Weights of a small mixture-of-experts language model, trained from scratch on English Wikipedia.
Experts: 64 experts in each of 14 layers, a shared expert of 128 neurons.
Below are experts of layer 7 (counted from 0) of a mixture-of-experts language model. Rows are named router (the router's row for the expert), down (a neuron's output weights, with its number) and show model dimensions 0-95. Each number is 128 + 24 x the weight over its row's rms, rounded and kept within 0 to 255.
Before each expert's rows: a language model's description of what the expert responds to. This comes from a sample of Wikipedia text that the model never trained on.

# expert 31
It responds to: Sports competition nouns. Nouns naming leagues, tournaments, seasons and teams in sports text, such as League, Cup, World, Games, season, Football.
router [101 133 121 137 101 105 113  89 105 145  88 121 134 157 147 102 160 136  97 126 129 115 123 163 141 122 171 130 153 138 112 140 133 126 140 122 109 103 185 137  97 177 142 108 112 113 104 109 118  98  98 109 146  54 152 123 137 144 117 155 118 152 116  73 104  75 157 119 119  84  93 102 124 173 170 123 113  89 101 107 123 112  62 141 159 102  84 121 139 116 129 123 106  84 101 157]
down0 [126 148 162 111 108 149 127 140 126 103 125 172  98 154 147 107 173 116 126 127 110 139 148 120 132 142 109 146 138 124  94 115 143 170 138 143 144 118 169 120 129 140 148 144 173 129 131 145  91 110  86 112 134 147 155 161 153 137 129  82 148 123 156 112 118 123 111 120  76 158  94 144 158 144 142 133 135 137 120 104 138 128 149 128 136 146 125 148  95 113 154 135 160 117 138 118]
down1 [132 123 116 117 102  80  81 134 144 153 147 104 127 122  60  71 161 165 142 134 146 136 107  99 147 119 150 118 145 105 111 124  94 130 152 103 133 133 148 135 158 162 185 101 113  99 102 178 145 138 169  94  79 167  92 127 125 133 139 147 118 103  98 137 153 115  95 118 131 145 144 118  80 113 188 127 131 141 109 132 174 132 144 112 105 102 143 106 129 166 144 138 155 159 155 108]
down2 [ 92 118 139 101 130 128 145 106 186  94 161 139 153 144 130 122 114 102 145 122 119 103 145 137  94 125 122 123 128 111 140 146 131  96 128 147  90 167 105 123 152 130 123 190 101 141 132 116 138 129 153  96 131 119 128 134 143 134 143  95 173 141 167 118 131  98 153 166 118 129 161 159 161  85 155  82 130 121 106 140 133  81 150 146 114 116 124  80 106 136 135 110 164 145 103 133]
down3 [151 150  81  85 146 163 119 121 138 123 188 119 110 112 115 147 126 135 108 112 139 146 138  51 122 131  80 168 142 137 146 161 136 157 107 112 137 109 114 128 124  57 106 158 140 120 180 143 150 108 141 118 142 138 124 120 154 187 135 144  75 120 137 180 110 134  76  96 125 108 133  95 123 144 173 112 115 115 138 164 135 134 144 151 113 109 172 135  85 134 116  88 155 116 143 151]
down4 [131 141 136 116  70 181 129 138  91 152 135 186 128 125 119 144 131 169 106 154 134 154 115 130 139 127 106 118 106 117 155 136 115 128 138 115  95 142  86 101 148 129  76 144  77 124 143 145 130 130 162 130 105 170 136 132 142 150 115 152 166  95 147 124 128 111 125  78 138 131 168 147 133 118  88 124 144 119 121 117 144 123 108  90  79 121 118 160 137 185  85 131 157 186 175 137]
down5 [152 116 126 138 141 145 104 113 178 162 134 152 159 147 153 144 146 135 121 104 100  60  88 133 122 181 147 143 163 160 148 138 100 119 125 155 121 111 104 123 117 159 173 138  84 140 124 113 136  81 140 181  95  79 107 177 143 154 123  97 123 124 137 100 118 135 120 133 109 115  94 134 136 118 157 117 135 130 144 125 145 128 125 121  92 132 117 143 106 101 142 152 116 134 110 135]
down6 [106 153  66 179 166 201  85 162 153 114 126 150 132 150 114 106 132 134 150 146 152 150  89  82 148 112  86 132 109 138  73 134 128 121 111 118 114 135 101  96 129 128 115 162 122 143 111 132 161 128 154  99  78 120  73  85 116  94 131 152  86 138 144 116 108 114 113 107 114 142 117 105 114 126 123 123 130 102 130 134 137 123 172 150 110 169 124 134 151 172 114 137 157 116 132 133]
down7 [135  82 165 120 120 101 131 136 118 132 105 139 143 114 119 142 117 110 153 122 128 118  84 114 149 170 133  67  65 103 150 101 127 148 111 125 125 121  96 117 101 113 118  98 117 148 139 107 150 136 149 182 107  84 129 160 115 130  92 150 113 128 116 143 135 107 132 117 103  85 180 152 136 123 128 118 123 131  86 132 114 153 136  87 135  90 176 101 141 106 190 137 134 126 102 136]
down8 [150 111  93 122 141 143 127 121 109 175 139 117 157 166 117 184 139 154 139  96 102  93 143 159 139 125 148 112 139  98 154 136 119  90 200 117 128  66 144 106 104  96 145 136 125 106 144 161 142 129  94 120 103 158 122  98 122 133 161 120 140 112 114 156 118 165  94  74 141 137 102 150 118 123 115 158 123 117 111 118 105 160 101 120 166 124 175 125 103 135 141 107 120 183 125 125]
down9 [ 99 120  75 112 135 129 109 123 145 119 113 124 144  67 162 160 139 105  97 151 114  95 112 134  87 112 132 128 167 187  91 105 150 124 163 172 106 151 104 135 118 102 111 126 140 132 155 125 122 104 158 156 139 119 114 129 113 145 112 143 104  94 138  77 140 147 126 105 160 195 129 137 118 140 127 150 127 134 121 116 110 114 111 110 152 129 120 115 129 176 126 128 117 159 157 128]
down10 [112 101 140 125 138 111 136 142 144 113 168 152  95 110 150 124 152 126  64 148 142 110 168 141  65 137 123  93 118 133 173 139 153 149 157 164 149 156 149 116 128 122 179 131 121 134 169 145 163 149  94  91 109 155 120 153 174 121 113 135 134 117 105 161 161  82 138 140 107 143 119 100 145 146 146 122  96 120 157  98 123 159 135 140 152  98 140 147 151 139 142 112 118 131 123 121]
down11 [125 140 103 134 120  97 119 148 128 108 104 142 139  94 135  86 137 141 124 101 125 128 166 135 118 127  78 146 146 153 150 132 119 122 140 169 135 160  62 111 137 154 121 117 112 117 133 132 133 118 156 108 136 141 125 134 155 124 105 104 138 146  71 150 139 166 120 123 138 138  87 156 145 100 168  81 103 129 118 151 119 128 140 111 118 111 125 163 143 147 157 127 107 133 132  95]
down12 [121 149 100 101 121 151 129 145 151 146 117 126 135 154 158 141 113 160 111 153 175 101 137 143 142  90 163 153 149 107  97 108 138 138 143  95 120 149 145 142 118 140 134 179 101 131 113 131 143 133  74 122 134 124  78 101 123 126 144 114 113 147 131 163 180 174 148 104 150 144  53 140 102 100 160 116 133 127 151 132 122 150 114  94  80 152 100 146 134 117  99 115 148 138 110 141]
down13 [154 111 128  98 116 129 105 110 123 122 147  97 145 169 127 132 138 115 126 143 134 127 153 126 165 129 162  94 159 124 119 148  90 174 127 102 134 134  85 145 161 104 100 156  99 143 160 124 190 117 153 125  86 114 122 165 169 146 124 130  88 116 163 125 104 137 113 148 107 105  97  79  93 114 162 130 136  92 113 140 138 182 122 104 100 103 119 137 102 146 109  83 106  80  82 125]
down14 [ 69 115 147 143 126 155 118 124 126  72 138 136 112 124 123 168 134 134 146 146 143 121 123 131 145 118 175 151  51 150 125 116 124  96 113 117 135 130 129 138 144 101 177 145 162 144 160 158 131 128 166 107 144 131 134 122 142 137 109 174  96 160 120  87 103 161  76 121 118 134 139 138 134  73 108 144 116 140 119 126  82 138 114 148 121 104 112 106 173 135 122 100 137 134  97 136]
down15 [142 110 114  99  97 130 103 150 115 158 110 116  99 134 125 147 130 116 157 175 101 174 118 147  96 143 104 136 137 167 134 157  79 162 174 121 129 108 160 147 106 122 139 141 126 175 114 101 111 117 123 101 123 126 141 156 108 104 150 144 134 129 129 113 120 109 108 147 116  65 112 142 148 172 134 110 114  83 160 131 169 118 102 138 148 165 116 164 189 153 158 135 121  76 123 159]
down16 [181 130 171 141 133 143 165 173 126 151 126 145  91 119 157 154 148 166 101 139 109  94 144 120 108 146 118 125 165  70 103 106 105 151 119 157 141 118 107 100 178 131 161  89 122 115 102 106  83 141 136 127  68 110 112 110  98 137  99 163 120 125 146 216 162 166 150 134 121 137 141 160 146  76 135 160 125 125 120 139 136 170 127 123  76 131 119 119 127 149 175 107 123 141 148 162]
down17 [134 116  88 133 104 118 151 123 119 130 162 147 104 136  98 140 140 101 113 123 133 103  80 104 148 148 123 165 121 133 145 155 171  97 116  97 195 143 179 121 164 115 118 190 105 123 109 107 127 114 105 129 142 124 141 134 156 137 118 161 115 114 122 116 102 145 139 125 166  98 131 171 141 118 181 134  72 106 147 128 117 116 100 118 156 137 137 119 134  88 158 137 122 100  99 150]
down18 [105 183 115 125 144 149 114 139 140 142 115 125 122 113 145 199 134 164 109 155 145 106 111 118 169 105 117 150 113 123 168 104 127 124 119 134 111 158 125 170 107 128 156 114 118 105  84 106 126 157 114 146 163  85  86 115  98 142 174 120 133 127 160 118 135 149 138  90  92 125 154 156 130  83 117 130 141 131  85 151 162 148 110 113 111 105 117  90 117 114 129 147  47 114 140 113]
down19 [151 141 158 108  95 131  86 118 121 116 154  88 105 100 135 113 104 154 119 106 110 153 183 126 158 133 130 122 130 132 111 157 102 117 122 123 143 108 152 182 129 126 113 170  88  92 143 175 139  95 138 124 163  67 120 105 108 110 138 124  86 118 161 164 129  94 120 118 125 103  82 122 145 138 183  88 103 165 131 168  75 151 100 133 120  94 100 174  92 189 123 105 109 102 137 128]
down20 [116 156 140 128 144 118 129 116 150 122  92 119 106 104 159 151 132 158 128 128 113 123 158 121 124 129 159 116  98 126 108  94 143 152 130 131 116 145 108 119 111 159 122 134 176 144 116 135 109  86 165 161 176  98 109 103 132  78 127 162 138 107 173 111 155 115 183 113 128 149  92 163 141 116 125 143 157 112 155 103 110 104 148 131 169 136 149 130 198 121 176  95 115 115 138 115]
down21 [118 123 193  85  98 123 160 155 104 190 125 133 123 140 127 142 118 154 168 166 146 152 145 123 135 118 107 130 128 117 124 139 140 114 179 119 101 118  73 163 170 111 166 149 161 139 103 156 122 150 132 142 153 113 131 170 140 131 125 117  69 138 158 100 141 150 105 108  98  87 109 112 106 124 132 101 151 151 145 109 126 126 111 155 155 133 124 120 111 102 146 141 137  66  81 109]
down22 [142  83 104 152 129 156 122 105 159  73  72  89 165  88 121 140 181  98 180  70 130 139 147 134 153  82 127 123 119  94 155 186 124 124 146 122 146 154 149  89 147 157 125 106 115 113 157 128 163 147 148 105 146 125 132  99 132 150 156 136 112 157 100 127 139 106 154 138 116 146 103 101 131 160 132 121 113 130 126 139 172 129 102 118  91 142 122 153 149 130 135 119  87 138 162 133]
down23 [ 98 128 141 137 132 116 151 161 104 157 160  62 126 140 107 142 124  92 143 142 156 102 122 170 136 155 118 115 131  84 140 119 107 140 148 118 162 137 150 113 151  87 107 107 101  82 128  74  96 114 116 198 137 177 111  67 123 137 103 132 140  96 164  84 152 163 133 135 142 107 137  85  84 122 148 177 142 156  91 148 146 141 128 112 129 153 133 158 108  90 127 143 106 109 118 118]
down24 [149 138 164 104 143 157 133 153 167  94 121 123 137 158 108 113 187 124 115  75 136 102 121 101 169 129 114 115 103 137 124 126 158 123 137 133 161 157 112  68 131 136 134 143 155 103 103 155 144 111  94 136 131  86 111 170 113 149 117 139 131 133 173 141 128 121 136 147  90 107  65 136 160 136 115 124 108 128  91  96 155 121  75 124  85 122 111  98 119  98 126 126 123 158 126 123]
down25 [138 159 131 117 130 124 127 133 119  91 120  99 161 171 120 110 148 166  94 146 107  78  99 101 166 151 132 138 159 144 148  99 152 125 147 127 101 140 121 112 147 120 136 179 142 173 159 115 145 148 109 151  82 121  79 118 149 123 115 129 106 118 134 122 103 125 118 156  94 107 151 158 134 163 188 168 107 122  85 151 141 145  68 114 141 121  89 108 145  83 156 122 135 153 131 119]
down26 [145 120 119  82 136 122 132 165 127  98 120 117  92 129 111 133 134 104 121 161 165 109 147 133 110  98 109 165 110  92 118 122 155  95 126 103  87 167 170 129 123 165 117 136 157  75 104 147 137 156  92 131 134 122 136 106 184 126 155 152 147 132 146  72 116 108  93 148 181 141 156 146 106 147 109 114 131 104 154 143  83 107 116 127 104 135 119 152 122 110  90 137  98 149 130  83]
down27 [119 104 132  98 114 115 141  94  78 156 132 119 119 100  91 108 137 144 137 105 175 137 129 137 100 120 164 140 160 155 127 149 156 138 137 106 155  94 138 140 136 121  78  92 162 146 144 115 147 110  77 162  98 118 108 116  85 136 169 141 133 135 156  76 124 145 103 112 142  88 119 170 119 132  98 173 158 124 108 133 140  84 122 175 153 124 171 105 115 126 112 121 131 108 117 129]
down28 [152 118 137 146 144  99  86  88 146 114 166 134 122 104 104 166 153 111 140 122  78 143 123 130 119 162  66 144 120 119 120  64 151  80  98 140 120  95  89 162 109 100 154 109 107  98 150  99 100 102 137 122 131 151 121  96 150 116  80 129 163  97 120 117 150 137 153 135 147 127 135 108 133 113 131  98 111 144 107 145 120 119 154 119 107 119 127 188 101 171 120 124 116 138 145 116]
down29 [105  80 102 137 141 136 145 165 118 130 148  96 113 166 116 132 171 126 116 134 131  91 119  85 115 109 138 124 148  97 166  99 141 114 149  98 137 120 138 127 127 177  73 126 123 118 113  83  93 116 129 167 127 107 144 109 153 113 145 125 119 150 123  93 115 151 120 156 137 118 125 116 110 144 138 101 142 156 102 130 162 146 117 109 121 157  51 142 129 103 116 100 125 149 144 141]
down30 [126 192 125 163 144 111 147  69 146  75 122 136 164 109 128 102 119 129  73 124 134 158 130 148 136 141 125  99 143 111 135 104 122 115  95  95 158 106 110  73 129 147 122 140 123  94 164  91 144  90 114  98 119 125 151 122 101 125 120 148 154 125 102  83 106 147 142 157  88 135 133 128 173 151 149 116 126 161 105 109 133 109 120  87 111  77 146 133 135 146 131 133 122  79 115 101]
down31 [ 99 133 135 183  97 133 138 133 172 152  95 101 165 173 116 161 115 124 109 143  99  85 111 138 160 103 136 132 127 149 145 193 105  91 161 121 147 143 116 148 121 128 149 146 132 110 116 112 129 163 174 135 147 121 159 120 108 134 130 112 159 158 141 112 120 139 123 178 144 132 134 133  90  89 110 151 124  91 146 141 130 130 115 133 113 109 119 154 153 157 110 150  94 140 143 108]

# expert 29
It responds to: Organization name words. Capitalized final words of organization, place and title names, such as Company, Park, Street, Corporation, Games, Publishers.
router [171 140 171 160  86 107  84 178 139 121 111 106 102 132 118 122 149 106  94  84 123  96  97 150 130 155 171 128 155 115 136 121 113 163 158 123 160 104 114 110 127 146 134 134 121 121 119 107 152 120 151 143 128  92 108 130  91 158  98 118 137 140  70 133 142  68 161 128  76 106 135 110 122  76 143 152 139 106 130 122  82  95 129 131 165 112 115 112 152  98 136 113 109 136 139 162]
down0 [ 89 151  56 135 124 128 133 124 142 130 109  82 133 102  83 100 112 164 104 157 142  79  92  94 169 118 115 136 130 133 110 134 190  99 120 106 148 159  71 137 140 161 127 150 151 150 114 101  90 144 161 152 172  94 149 150 124  80 163 157 146 162 123 150 153 116 118 168 127 122 156 126  88 153 115  79 125 122 111 126 136 120 121 112  76 149 113 106 180 134 136 132 112 140 116 157]
down1 [131 184 111 132 102 147 117 134 118 147 139 114 121 152 133  99 141 122 177 156 119 133 136 133 150 152 126 176 168 126 140 146  96 104 168 172  94 140 144 112 159 138 124 112 122 108 122 136 156  66 117 151  88 116 155  81 134 147 124 124 132 150  67 102 125 136 162 167 106 129 111 113  79 123 158 123 124 145 189 109 132 157 132 119 179 134  98 181 143 119 161 152 129 132 127 158]
down2 [ 84  95 177 118 109 106 146 107  98 121 122 115 135 171 131 138 139 130 140 135 149 141 158 101 111  68  95 121 131 180 129 131 186  95 134 133 101 139 138 116 163 118 156 152 105 147 137 101 108 124 168  66  89 139 136 153 143 136 154  96 137 137  90 136 141 181 117 128 138 144 130 112 137 129 121 139 125 118 153 112 149 131 157 121 178 142 126 100 126 122 143  98 112  97 129 118]
down3 [129  99 104  99  86 102 128  94 121  65 114  96 123 131 143 121 103 126 111  88 131 102 131 132 146  88 123 174 136  87 155 114 150 131 151 168 140 173  98 119  98  91 149 109 148 134 124 111 112 159 127 135 103 126 127 175 139 118 154 171 109 122 168 156 126  81 161 140 161 135 134 131 139 163 146 135 125  99 144 167 133  95 118 149 113  91 148 111 100  94 116 121 134 149 129 143]
down4 [ 81 178 133 103 110  72 135 108 116  96 139 100 148 135 162 121 107 153 126 100 130 163 130 118 158 154 106 144 149 104 141 156 189 112 110 157 148 139 134 167 104 113 118  89 119 129 117 111 124 157  99  87 149 133 132 117 118 161 138 106 117 154 134 125 138 113 147 127 102 159 164 115 157 154 164  97 121 143 147 149 124 121 134 139 105 167 114 123  43 139 190 157 157 137 137 103]
down5 [157 122 109 156  96 104 116 113  92 125 102 150  95  67 127 150 151 109 134 131 104 172 171 110  98 103 148 129 116  99 118 159 171 153 128 147 128 139 101 134 116  89 115  95 107 174 119 131  95 178 108 114 153 130 126 138 129 110 111 104 134 153 105 135 108 144  94 138 130 148 125 118 156 124 134 150 150 129 132 125 146 158 176 105 103 122 110 104 115 106 139 130 130 122 146 108]
down6 [105 140 117 101  66 130 118 144 133 142 130 108 116 159  85 117 118 123 103 101 131  93  81 118 175 136 143 102 148 119 142 133 143 138 130 106 114 140 114  97 172 107  95 108  77 129 123 155 136  94 127 113 140 177 158 142 166 146  87 115 145 128 155 119 122 142 174 109 141 166 101 152 156 132 104  94 103 137 116 103 169  97 120 128 124 133 104 152 119 124 121 117 138 124 161 123]
down7 [131 102 116 125 117 198 134 170 133 115 100 127 155 158 112  69 152 131 136 115 110 113 115 153 117 156 141 168 109 146 155 137 114 184 126 112 108  96 117 117 138 116 107 136 104 105 104 157 130 133  78 139 135 111 109 140 165 133 110 159 135 129 130  84 165 126 111 118 140  86 106 114 162 125 179 146 120 164 162 129 136 133 137 109 116 159 102 156 123 105 125 140 137 111 117 102]
down8 [125 125 131 126 117 119 114 108 155 152 143  90 104 127  84 132 130 105 114 153 147 128 170 138 129 140 118 136 128  93 193 148 120  99  98 149 197 113  95 127 180 146 119 194 103 153 148 160 171 111 121 118 155 204 137 146  96 142 117 146 107 166 130 132  99 104  94 162  95 157 148 104 103 107 117 136 126 162 151 127 166 173 197 156 174 123 121 144 107 161  83 103  96 122 129 129]
down9 [108 123  69 153  96 125 159 136 161 108 176 160 129 115  93 161  98 130 116 131 123  95 121 125 127 111 175 150 117 116 137 138  97 125 168  89 119 139 173 141 122  96 138  81 130 141 129 119 176 160 123  92 164 138 115 113 163 152 112  91 185 140 142 125 110 157 105 125 149 104 100 127 137 130 129 159 126 150 128 162 157 185 124 102 112 180 162 151 107 175  92 105 169 131 166  85]
down10 [113 124 144 138 154 167 115 166 125 118 135 128 151  76 118 111 131 159 143 101 129  71 141 112  72 147  92 136 124 158  67 122  78 164 129 145 149  96 144  63 119  83 123 143 124 172 133 144 105 122 113 140 139 104 101 163  83  99  97 124 117  97  81  96 119 131 151 118 112 150 144 122 124 106 153 138 143 121 160  98 137 112 149 121 137 101 134 104 114 146 120 135 148  81 155 145]
down11 [130 123 116 169 126  88 153 177 122 113 142 102 101 191 121  86 140  90 107 152 158 147 138 122 113 121 132 137  98 119 127 144 138  97 108 126 105 143 112 139 129 166 150 112 148 120 105 135  95 169 134 134 128 160 148 131 124 104 118 148 155 162 104 130 144 105 121 119 162 142 174 131  88 150 135 105 102 111 102 152 121 143 130 157 132 116 110  78 143 118 123 146  99 145 148 120]
down12 [139 136 110 105 114 152 146 101 131 143  92 157  98 135 142 136 141  99 128 129 165 165 128 155  95 109 105 119  82 113 117 140 159  76 100 111 158 100 150 172 137 147 111  92 163 143 132 158  78 130 126 110 150 114 167 133 112 111  93 141 111  92 138 123 130 118  96 125 159 109 119 153 117 156 133  91 135 133 128 167 124 103 143 124 114  76 100 126 106 145 142  91 170 142 107 178]
down13 [170 132 114 110 128 117 128 108 161 121 161 152  97 152 109 144 138 145 138  92 137  98 147 109 167 162 129 140  83  81 120 115 124 159 126 168 130  87 160 116 150 163 166 114 105 151 122 156 174 107 121 130 150 110 127 133 169 130 157 158 106 138 123 138  94 101  88 125 113 155  95 149 110 145 110 128 102 142 124 146 172 119 164 105 128 146 134 121  91 114 106 131 116 118  78 114]
down14 [122 115 129 115 147 113 165 134 128 154 167 133 136 129 120 133 110 117 148 132 175 136 103 166 148  93 168 124 117 109 139 102 153 102 155 123 118 127 130 187 130 105 134 131 155 135 131  67 130 142 151 111 118 115 104 131 110 112 118 126  91 149 130 110 111 108 107 129 166 113 141 150 152 161 121 111 201 172 136 140 165 106 176 137 121 141 143 100 127 138 128 147 161  94 102 121]
down15 [100 163 108  92 129 134 132 172 161 143 109  97 116  97 109 148 150 132  75 143 181 166 143 115 122 105 161 171 126 138 132 120 151 103 139 148 103 137 129 175 166 148 136 150 127  86 153 114 110 104 192 128 119 178 152 132 162 146 106 101 128 142  75 156 151 165 122  90 141 120 135  94 103 151  86 110 152 133 151 147 108 141 105 107  95 168  88 141 164 133 120 135  95 131 137 120]
down16 [112 109 145 139 149  74 147 103 128 132 105  87 130 179 153 111 119 118  94 122 101 120 148 147 139 138 110 136 144 150 113 128 118 161 130 145 160 130 107 139 121 141 156 153 142 125 123  92 152 106 124 155 124 118 162 156 142 152 159 163 117 135 139 147 178  81 116  89 126 131  98 149 118 145 177 136  96 140 106 123 144 133 100 159 123 146 137 135  73 109 140 159 153 128 149 138]
down17 [ 96 142  91 137 169  93  84 129  93 139  85  99 117 171 144 118 151 122 176 131 117 125 188 104 130  96 102 147 144 124 128 154 124 137 121 103 149 104  97 171 148 143  91 175  95 122 109 125 139 104 125 133 129 122 162 145 137 161 148 118 120 139 100 121 153 134 146 125 105 173 140 126 108 140 146 108 114 144 146 151 144 124 102 118 112 102 126 120 102  85 158 171 122 104 120 127]
down18 [145 101 141 136 145 113 149 131 144 118 138 123  51 146 119 117 150 171 108  93 139  98  96  99  93 118 103 120 102 115 129 134 167 124 118 138 149 105 137 163 134 177 137  97 150 149 189 119 131 136 132 187 123 105 101 111 112 166 101 129 125 161 145 155  76 147 114 123 113 125 123 185 138 106 141 135 111 127 132 134 132 122 132  91 142 166 144 156  96 134  62 120 187 135 113 116]
down19 [124 119 148 125 163 106 131 122 100 129  94 122 119 106 136 149 106 161 140 159  88 125 127 161 126 119 161 110 113  97 137  99 149 105 140 152 121 190 150 153 149 158 150  94  88  70 105 113 153 131 130 118 110 169 176  91 124 141 147 134 112  90 133 152 117 139 153 107 103  73 100 120 115 102  98 139 130 137 149 120 130  97 133 149 112  88 151 115 127 167 112 176  98 148 128 108]
down20 [119 100  90 143 115 105 119 106 106 127 125 126 174 128 135 145 126 156  97 108 113 131 118 136 143 141  90 128 147 148 173 154 136 141 111 122  99 141 160 105 146 127 130 117 142 115 119 137 142 148 126  74 138  96 138 132 135 174 163 137 106 149 133 143 136 130 129 160 106 145 145 114 166 101 166 134  95 139 123 123 195 132 117 103 160 113 126 161 149 148 111 178 119 106 115 120]
down21 [145 124 138 142 179 113 142  92 102 135 162 143 126 145  89  73 114 162  94 148 136  98 125 167 101 103 142 184 116  81 132 159 125 135 149 154 119 177 168 147 145 175 143 124 122 153 131 152  93 134 108 131 140 108 164 151 123 108 111 124 153 119 123 150 151 115 167  89 132 130 101 104  86  61 136 126 115 126 137 117 104 134 109 122  95 146 100 121 146 120 103 113 108  76 145 157]
down22 [113 141 129 114 127  84 160 104  93 128 168 109 152 105 116 109 111 120 174 156 132 131  94 127 150 123 170 114 104  95 135 139 137 116 134 140 161 146 123  80 144 141 144 178 136 130  84  92  92 128 107 147 143 130  79 145 144 141 126 160 111 170 167  82 114 128 176 102 126 101 113 118 133 128  94 178 157  64  99 101 106 124  89  99 130  93 141  98 125 146 166 147 125 154 150 152]
down23 [ 93 142 203 130 107 129 120 124 158 123 107 119 153 155 131 102 123 125 154 144 101 111 113 193 148 155 119 118 124 131 110 149 130 162 145 101 169 101 154 141  91  99 172 133 103  97 166 185 151 155 125 145 140 160 171 127  72 132 151  65 111 143 105 118 110  92 120 135 113 129  88  98 145 135 138 101 157 115 140 121 148 114  95 112 139 152 129 162 111 145 152 133 161 124 107 111]
down24 [148  89 149 148 129 181 133 140 106 106  92 164 162 101 133 119  95 143 158 165 151  97 108 114 112  92 119 159 132 137 127 139 141 128 136 106 160  64 128 136 159 118 131 121 174  99 146 143  55 118 193 144 136 152 118 126 141 165 153 150 125 131 160  91 124 174 116 139  93  89 167 140 155 141 114 115 136 164  89 131 118 117 154 117 119 129 120 139 156 140 129 107 105 174 107 128]
down25 [131 128  90 126 188 145 153 107 123 106 173 129 143 139 116 201  99 134 108 158 127 106 187 112 142  95 152  69 130 159 127 130 150  70  88 155 145 184 111 153 132 125 120  99 172 126 142 135 147 138 139 124 142 119 163 144 151 146 103  99 162 110 142 130 116  93 111 160 116 113 192 130 126 143 117 127 125 136 176 125 141 134 178 129 108 155 149 123 171  81 132  99 161 127 138 123]
down26 [126 143  81 147 150 161 137 102 122 105 144 178 133 107 101 133 110 142 127 134 136 166  98 122 102 110 140 123 129 148 138  98 114 104 102 125 125 158 139 133 165 150 110 104 117  77 128 108 136  95 110 114 171  87 111 133 122  80 107 137 124 122  88  95  98 188 136 117 117 111  95  97 138 162 143 107 126 125 140 129 119  99 152 115 119 110 115 173 107 148 127 120 105 112 145 117]
down27 [119 120 127 156 161  75 159 123  67 124  97  99  78 139 131 184 171  68  89 111 152 135 157 118 100 116 124  98  98 120 153 107 103  77 115  99 176 103 127 100 136 110 164 120 141 121 137 104 120 128 134  98 153 158  91 140 119  92 111 115 116 125 110 140 127 132 156 120 140  99 128 101 124 158 112 163 143 120 178 128 127 127 108 169 172 118 127 129 107 139 155 134  91 100 160 163]
down28 [131 183 133 158 132 134 116 157 131 110 158 138 118 111 164 150  77 144 130 122  85  82 123 124 119 162 117 133 138 124 130 131 138 166 156 159 142 122  91 117 118  97 149 149 101 140 185 148 129 140  95 158 140 126 149 151  97 139 157 153 134 134 112  98 144 129 144 152 122 118 145 129 101  84  97 139 121 112 170 148 135 139 124 147 134 139 128 114 122 111 176 114 134 119 113 158]
down29 [111 142 107 105 169 187  95 157 134 167 125 146 152  95 133 109 115 109 130 148 166 107 137 121 101 163 156 139 109 137 119 105 134 127 133 146 113 150 113 104 147  97 146  94 129 121 141 142 160 122 161 123  87 147 136 162 115 138 167 141 136  90 100 132 109 103  93 103 160 138 110  90 138 127 149 131  81 150 152 118 123 124 125 100 144 128 105 141 120 129 175 121 162 137 144 143]
down30 [111 145 126 117 133 129 160 164 136 142 141 150 130 129 107 124 139 139 140 140 153  73  90 116 128 135  86  96 153 163 132 103 136 119 121 131 133 122 167 106 165 116 169 138 105 149 153 131 106 111 100 102 162 137 165 133 172 111 149 147 132 137 145 129 122 155  76 146 128 125 116 135 166 151  84  98 104 128 125 127 134 146 175 135 121 147 124 143  75 136  97 126 167 103 108  91]
down31 [132 138 149 136 109 194 134 154 114  92  98 148 179 141 158 104 127 134 119 131 179 131 103 115 119 120 112 142 107 122  98 126 150 114 103 123  50 138 141 128 126 159 123 120 120 138 146 113 105 113 132 135 133 123 104  93 142 140  90 105 194 122 137  95  88 128 143  71 110  99 128 127 120  89 137 148 129 164  86 162 100 138 127 103  70 123 114 134 139 115 118 149 156 133 107 115]